Below are experts of layer 5 (counted from 0) of a mixture-of-experts language model. Rows are named gate (a neuron's input weights, with its number), up (a neuron's input weights, with its number) and show model dimensions 0-191. Each number is 500 + 25 x the weight over its row's rms, rounded and kept within 0 to 999. Numbers have three digits each.
Before each expert's rows: a language model's description of what the expert responds to. This comes from a sample of Wikipedia text that the model never trained on.

# expert 7
It responds to: Capital letters and pieces inside proper names, brands and Latin genus names, such as T(KM), Both(rop)s, Micro(Pro)se.
gate0:496466498496500486504529554493512521478528511499496471492506436520513480548474480484499500535440505460511483494555486498520504472487480497508477497497505476543510470489501477524522501497519497521487501470557483496489454517491513518523517502489482486481515549521478526465488530475531459484535509488469499487482495482468524485478522485491477505506474549489511490475477491473495427479508583482532450518532499535485476516498564486493523501556490529481493482531530506493529481534477476487524542485535485521541488506533466513463536508514540520483524483492474504485502490502466517505
up0:516471520491511530531492537505533493537506490500511488554507497491508493461501470447552501486486491465509497489483492551483498479530514516500455506520482514479525503517538501528537481480545490551476527503476506494487522510488495509520477446517482537512474499520514470474474509469538498517533503492490505503481428485498488502489505515505511576502528496482506534493469512561491509467495491466493498511462516467488516460505540476488527477514524475525475479516494498515483470517490556510460472510494508519489528522521559531517549503512473512454511486484525531479487477549454457525
gate1:514537533482444531517470527516512522457493482454473484469534460525526542512524481452543457505508529506498544495499474521509519519532512519480529458516547505520469501539484517449514483481479541539500492484505474508535490508551509549538490519484516507525469511510482498531504519498539498537504494524489483501501466490482491568491505502482525543532525498513508484469498513527501498512503496495479520530460475530496529510467458461517511473524514472503543527463518494472516447530497478471503500497455495488543518514495471529502521488499474458516509510535512493461490527520509515505
up1:481455494480489506499517483474479539559472463470465527467488541506522490447519500494457506514551505514506506489504496525510482484489511482554486520513510541477498505472509507511489472486487551504481498546484515489518561459514541498476489468480507499482511485482532476503541478497476480497517513502507494528479469539515497460526507541502495535504519505539510470503449463488475520454507513493489541485524537521529488472524477507484457488478539508496504520505444547515507545489497479518477524499466505508524472508450475496487521470520559488499475486495526474486524491529512449457
gate2:483466474513481471498492538506519532502476515543526515463535521486485529500531492533507512541509534524509490452492518508473538525487537522491525516508507499483507538526537492512493534435503536520434462513505541451537481538492496537491474481490497494476528510455453500479485501519557514472502505500487483506491518503462532471533497492551495531527471480499490478469471470526453447505485501454469464504491463485496516503477475489491551503503502493499496481527513512520528505488456537544533491520486553528510506527481489529501521479491516508493483501518519548476514491511505523475
up2:469538482451509522508536498439526440523500561504489478526490477532532507504521550492480466495514506514537538498480499514490524494526533473502499511477483486517536535517525499474510496489484528519500495495471521490501517539523474503524526486485514494491504499539478484491470477481467510480464474459514513512485506517493499524463519530499538506489526550532522491525545451466481496479467520527488476564480465523537501504482509529454490482510513449529459491512513502527472505491517507498516539497440505498499501496543509506516494484503518544495527525531472468523506517429472516474
gate3:538505528537455504462561543497482536492515468507477480485523495473499508524494514498505501490474526463488474543567464501477438496499518528500464530529518472502474556515473470475478479485509469485492476505536503532494510537470477485502486546499464489555528495535481506528513492514522519455489489506488490520552476490485455486496508501494514469501500475475526479510478506485533482548512530506483503531548487533487533505497508504466508483463483536517492495492552492498520557486507462510518530493495475509494508481502443582496504472505509504495493505504479479503537480496485483489
up3:446528487473554526530546516495486500522451462530465521485466496504497493501485474518457477486523492496484539495506506481506485517499535464505492514526549506498468528486518500519551516503490498472562508522495502541486478498485482477489478508510498515522501501528482462480474518501479535507505489542510501477459524510488492540518502546532511504471501493480515504507484490492463511499498481482486498569537485492543467515473443475575475520529526532501496526454551493504556512492523478489491457496515470476491475487506512500525494498491472492454496452506504492496545489482477443482
gate4:466461506498514483487475534472553480542509533451515511504495510495548490480512454462520472501485544484517514502500512504474478506493552508539505506488516481505521493508490504539488478505503467482480508496475553543516516526470495511516515512480532528460502452529489495511492499511497506527448516492482491529485487514496484537506522495500452524510487545529519514477517498510517472444493486527511473518528480532522543495515452526449530548511513451507520522498491471517460507482532482499474497523508483484472519491472464551530490531535513484526497512554467475493460567473502476504
up4:506490472480464528532497550448493484475486487511481518523499504506542496510546483507487525497530480533505527497492480518520495499509503532502451518526516446514511496537511497508497504495484499516474439502500518480485499480492477521479480502568492471524575496486538483485464485488476545462527543501471465489512502491501516497492481500524475518459496499480539497450487496484497498497523485476487507518485479425471531472527558504539503491470502535479495453453473501523504530501482509560459507487489511492474507497494547492491457475500515483451524468492479494490554512506505518527

# expert 1
It responds to: First piece of a lowercase word split into parts, usually after "the" or "a", such as sl(ate), stri(pes), w(oven).
gate1:496479508530497512549503508469492491486475477501517551540520478489532497502472511454475523478468523520516485498499494505494526530492522495497506493542497516476502512487499482555473496478472480526493504465495474481504499480505472520511530557543510518519469439504494493503500509541539477484472562504520478492480542536480485466480504473543500535482493485502514488495430514483518526467479483507500484507490490505442518528510478487534489529479492512496508449536530472557488499460521484491527543516510498490486439460504514466504450559511489484543514507530466476516505533468514481491
up1:483485529493481485497485503517450514513505496524505495502478534526457499482503507527534510512505500517511497479480476510531493487476495547512459490443533467499490473476490519481523491474534494487537491555515562481512482515490482480463510448450473462480490529522502484522515498482491489490522511486504478467533481471473491501559509515513495482505482548521506512501509453496518467499477488507513525477481479532539460464527522549471485459498552470528498542523462507447509443499486503504443433492514481526539499506476474508522539489493503478486508498490478515446486474530498505502
gate2:487540523474497495503515506498509505499485496565494529491471510532518496468500480511463510513509524527463493518487499518477490512509548498510500479496519504526542495479508496553479497496484457511472474503502445431523499506538501512533501542495493515497515450516509521484516478492478478483497497509514521520440515540502519481497499528508500537425570527454505487507479531505519535500522463520462502528532509487515504548502525526499508506476489510481499501516492513535537488479546510494547551514485536506518486514548494488533481509519549501540495506528553456507531513465507541531
up2:494490518481551511492475511448498538454502472513497493544459456507453519515501497451486490466486534486506498510485535458450478509486547478485522484461525551540513468517488546472518491490468509520511536480482507486502501454495525524509508484512496541493472483501526503518487470536469513425520486486504472516472504487480514472497473466450486504496512512503481492529493520525466503479474489485503494528507484476573548541501477515527469457511533520530476450503496524465519528522529496531494513493515502517473477503519509498481510495531491444469496515497462527477529485502502493509
gate3:477469502455427516537522522518535511458499490470523512489513533494501558530463506508513482518511470489495485478505499491508468472513527507508468487544546513478523494495504516517460462501486462507491449490496480482434525511478453502498509517543511529528507473509505504496478493496529537488530491494525511557530519476475523481452445495535481542503524504517540444490486498498501519490508500475499497518483515465493501503520476502512526486482525461485532475522517481507502462513474511485485495508514460500495446491525510555513491533506509518469472507499467472540512501543546512555
up3:540511483475477525502498441472501486464555495466521464505489499536532475502489506531518527489513505513555490490495448504514488494456509520536475510561512504510522507512499518506526485490448533516475515499502482489501529521465505480484479493526506524556476521527473529496489516534487496454502497463523578525504482449475475499518487501530445493471532513512515483480498526481500530470544499462505495511483461487470508485503463502521508505481470527467459467496519484498498523537517526481534497529573464492541471528502513483530502468532492520507498531485465511505493512500488516523
gate4:469487486486483522492494467530504506529521522503527501520504534546476520524490495478546507482485530489509496507541499483464523502506513501476516496512473500457559520468524480518471518484510504529491480475455441485511498499479514481523449524537501519504507480481516543549490503482497546503449476509552560516542535527518493515490457507514487578447525502507521474490515479499494516454521487497491516475540503477490522518485550496486521495488495481514542481455517530508515495502554499543511521492494488511527485515481478520557491487509469485507466466482475515497485472467543498470
up4:442471528493505497530529467463504467545489483506532511557505532485513504521495529492542511504487520489519496478470501484515490463528502466496515513468532488472498529523500504479496498517477558528525498500485514469490495510450510497520514504474492551507494549451488510514498535495515455483496523489493487438525531532515507511471430440497424521492483484507496471483514500486490476468499527519494470479560501510442522505519525485517531470507522515486494517534505490502511499527494451550513517543486455517543507538502492534484498502504514532460514487508487509499485520488490518499
gate5:494446498454495484475472525479541463487494509544528527512459560490481527481478514464517461518497513558460496507538516506518492531494483469509508495555487493495515492487511489519467526523474525547464484450486484507528550508472537495504502487500524531519473509490532486507490531517526483499472473476547575488471509479507516474484492501492483502496549510507480470516465504521502529477501461508451516530496515479478504492522443489525509504455512504516568523480492509500478548516524505495510558509469548467515502514465501503499503512486489515490525511490485535480501492534497506483
up5:539462504462497506456513512506494495470468492500495480455504491488533511482458480505524554456530481522521481459530512509493467513527514515511492524486497509475509510496555554533486482478492472521501501439527484493486490465513550481529490461505495493512472472462505562474495532519491519476490465513489561490499484506494438460490474479514524479537475456548517468476494479487534490515498551491453512515507530497507466521489508498510514539497508469506495538527528528462544541499504523473523518477519515511486478510511508499517476473525502473521466491506507530534482477505494460465

# expert 37
It responds to: Word-start prefixes like un, re, dis, inter, sub, plus hyphens, slashes and spaces inside codes, ranges and lists.
gate1:490533522491468466498487505482514538476489484483496499484517496502517519519508496492483485564475477495423485508479478581538493512531517510536543475477454497527521499506499504535473479504507502519444501476458493518464497547509490502508483538542522486487535465527505523513498514469498519524490446496528497493529545491524481519503534492493491501474524524510525508516449525500523474524480468514467469524510506519493493493484506502482452505508498461451511512539519499544451499531501482498511495501535497487516461514506510479528522499479505464497447526443465503500441533479496512531
up1:504506520521488474510478455493543506532514481495502535484536497491504502526552505485487473517516519472498519504500511543519452522491515532476508525543448477481520513507490478541544457551473520544482547519506477536496519501478480455511525548509485495454533509526505486490509504477504524507489497457509560543515513514505533512484485498519480532486503488463507492494467526522502488493498549485466519489489457513456495449517490483504457514501566526447524525510485503519475509516496467546513517466470513489476536494523529523479484526518491490529497544514508514521512503445531496487
gate2:474483519494502535519522490489531491497505487501518483489504496460511511528543482481523552517507517495478459485499518520518501517520540495497529467512515504501521492487492492506499512472487490502477479488485478506505488527477495483529486511541531515508535518501484524512487532470498510495500560510452525539527488477518494506472483505507462519500561490525520505460430531525502558538530493487459466507498535493418450480497501523504470526517540471543540519544537508528500530497494514505488541473520450471482459552512501488494485500474527537496467477537502493453477546504489509473
up2:476514510489541522496497486516473448494504496419464510517506528481516491578524534500515518529533541467490483474457496442491506484517511521488496501503478532473501519490474507522487502508526481447521511505469505475501497487486478489522498484511524534529556518495494518524532493467497480467551467495514497503503543500519494541474474486518452524491473504535511486498518521552503505463534471468498442509491490512483533508477480449522484504515477529518541511489505513541485519490479506544466511533524505463493469460497507461476481464467506505496482532480533527476494502490512546499
gate3:502462483469476505504492531483540451467499497491534524454493486493538519503520474473511483557507521500473517491502466546503524470508503524516510543530492490541501496526477484539500501523512484502467500489470513470501484460501492518500493517524447482495553479451472533454480533496557508515491504471505509522527500501523523532451534511517454494539493501490527503486494518536521489534477513532502464469492511534469476489518520471470489514473520530491551490527529493532469518490515448468522536492509493504478551509481534521493500460530523508491483492482515542540494504509508501431
up3:461523512544526521497511481491483499525493460549482518531543525534492481472518516554509532477480484489522490500524522532516489503544486531487530513473502535503518506502506472504491506525520521496499504515519491507523487487448507529521528508503490480506526515477488482505513490492515473511499493498482488493492499475512542480498455502420525541499524487522430525530472477518515515454542522489497511485517548482436535502512476550514517472510530509458485487486504576501550519441518562479488501490488515505512465495479534507524490511509495494498526499516501510498511514522447472553
gate4:488464532507521509477499539479471513491498481456523527513520481516537496509499473504506471517491496503485472529490503541515494508505481516501466482518473487522484506507508506529496504465463485527463489542457527469493508516528520470484488488500486481517491487499483504511537500489459516530480477520473491468520493410488485522514523524521507492454547494509486497542458525442475529473505477511462501507471530514518525507532494511539463515515504505487529492497500541507544526503520480489500519560506491494557484522505481531513483487496554432508453530473488477513482518532415477508
up4:497478475525471462516511531507451511528480504519506494477502531508488507520506505454486495551520472509519485502508530487454477462518520549532485539492493517519517560506472504484475476516460469529485546498484497509496479530443527492524448485506509536473504525499498527480537516494512492498483489515488535504539519498523488502482509527496475463453541501521494523505465554483492514542533515496486477522484548459514478512532480506492453524467516490483523487533537517539512462526473485475559532525480510532518490483538472525541490491460522501471472497540497482504481478537500521521
gate5:516483468509482516493488528566498523483424478505485511536484516476463484534482496459489468556482499496497504509491501475515500480468540517536486515505482443488491541488452505537529462468527498500498561536487487543474506490527482517543508525501482475486525464491491513501468477489496511464475479481509514535529494487516504519512496489511515536534506510483527502538491524523508535524502502524524478467478518509515453448504520500481511514483477484519497480493441489503492472509499494523515518507527484466514488505520538518466494582472515534555492552488498515507530479471499507537
up5:490501485522533507465476510551498547480490486501518511514536520467500485495503491504510461533515479504486519486515472497478512460542484502546488496523463487489484522508450522545518518526505510502479517494481455515466520484534506479498501502503510491539503512511490489508545498540503525512488460510524525521518491541539486523485501478511499533501507494521516468520461506501500529524521572540475527524477509439530530447524487510470535517470544494514493479481427519538498491448502531507523517481507489516504503586518490477485469530528553547504492518459508490504489509507501526504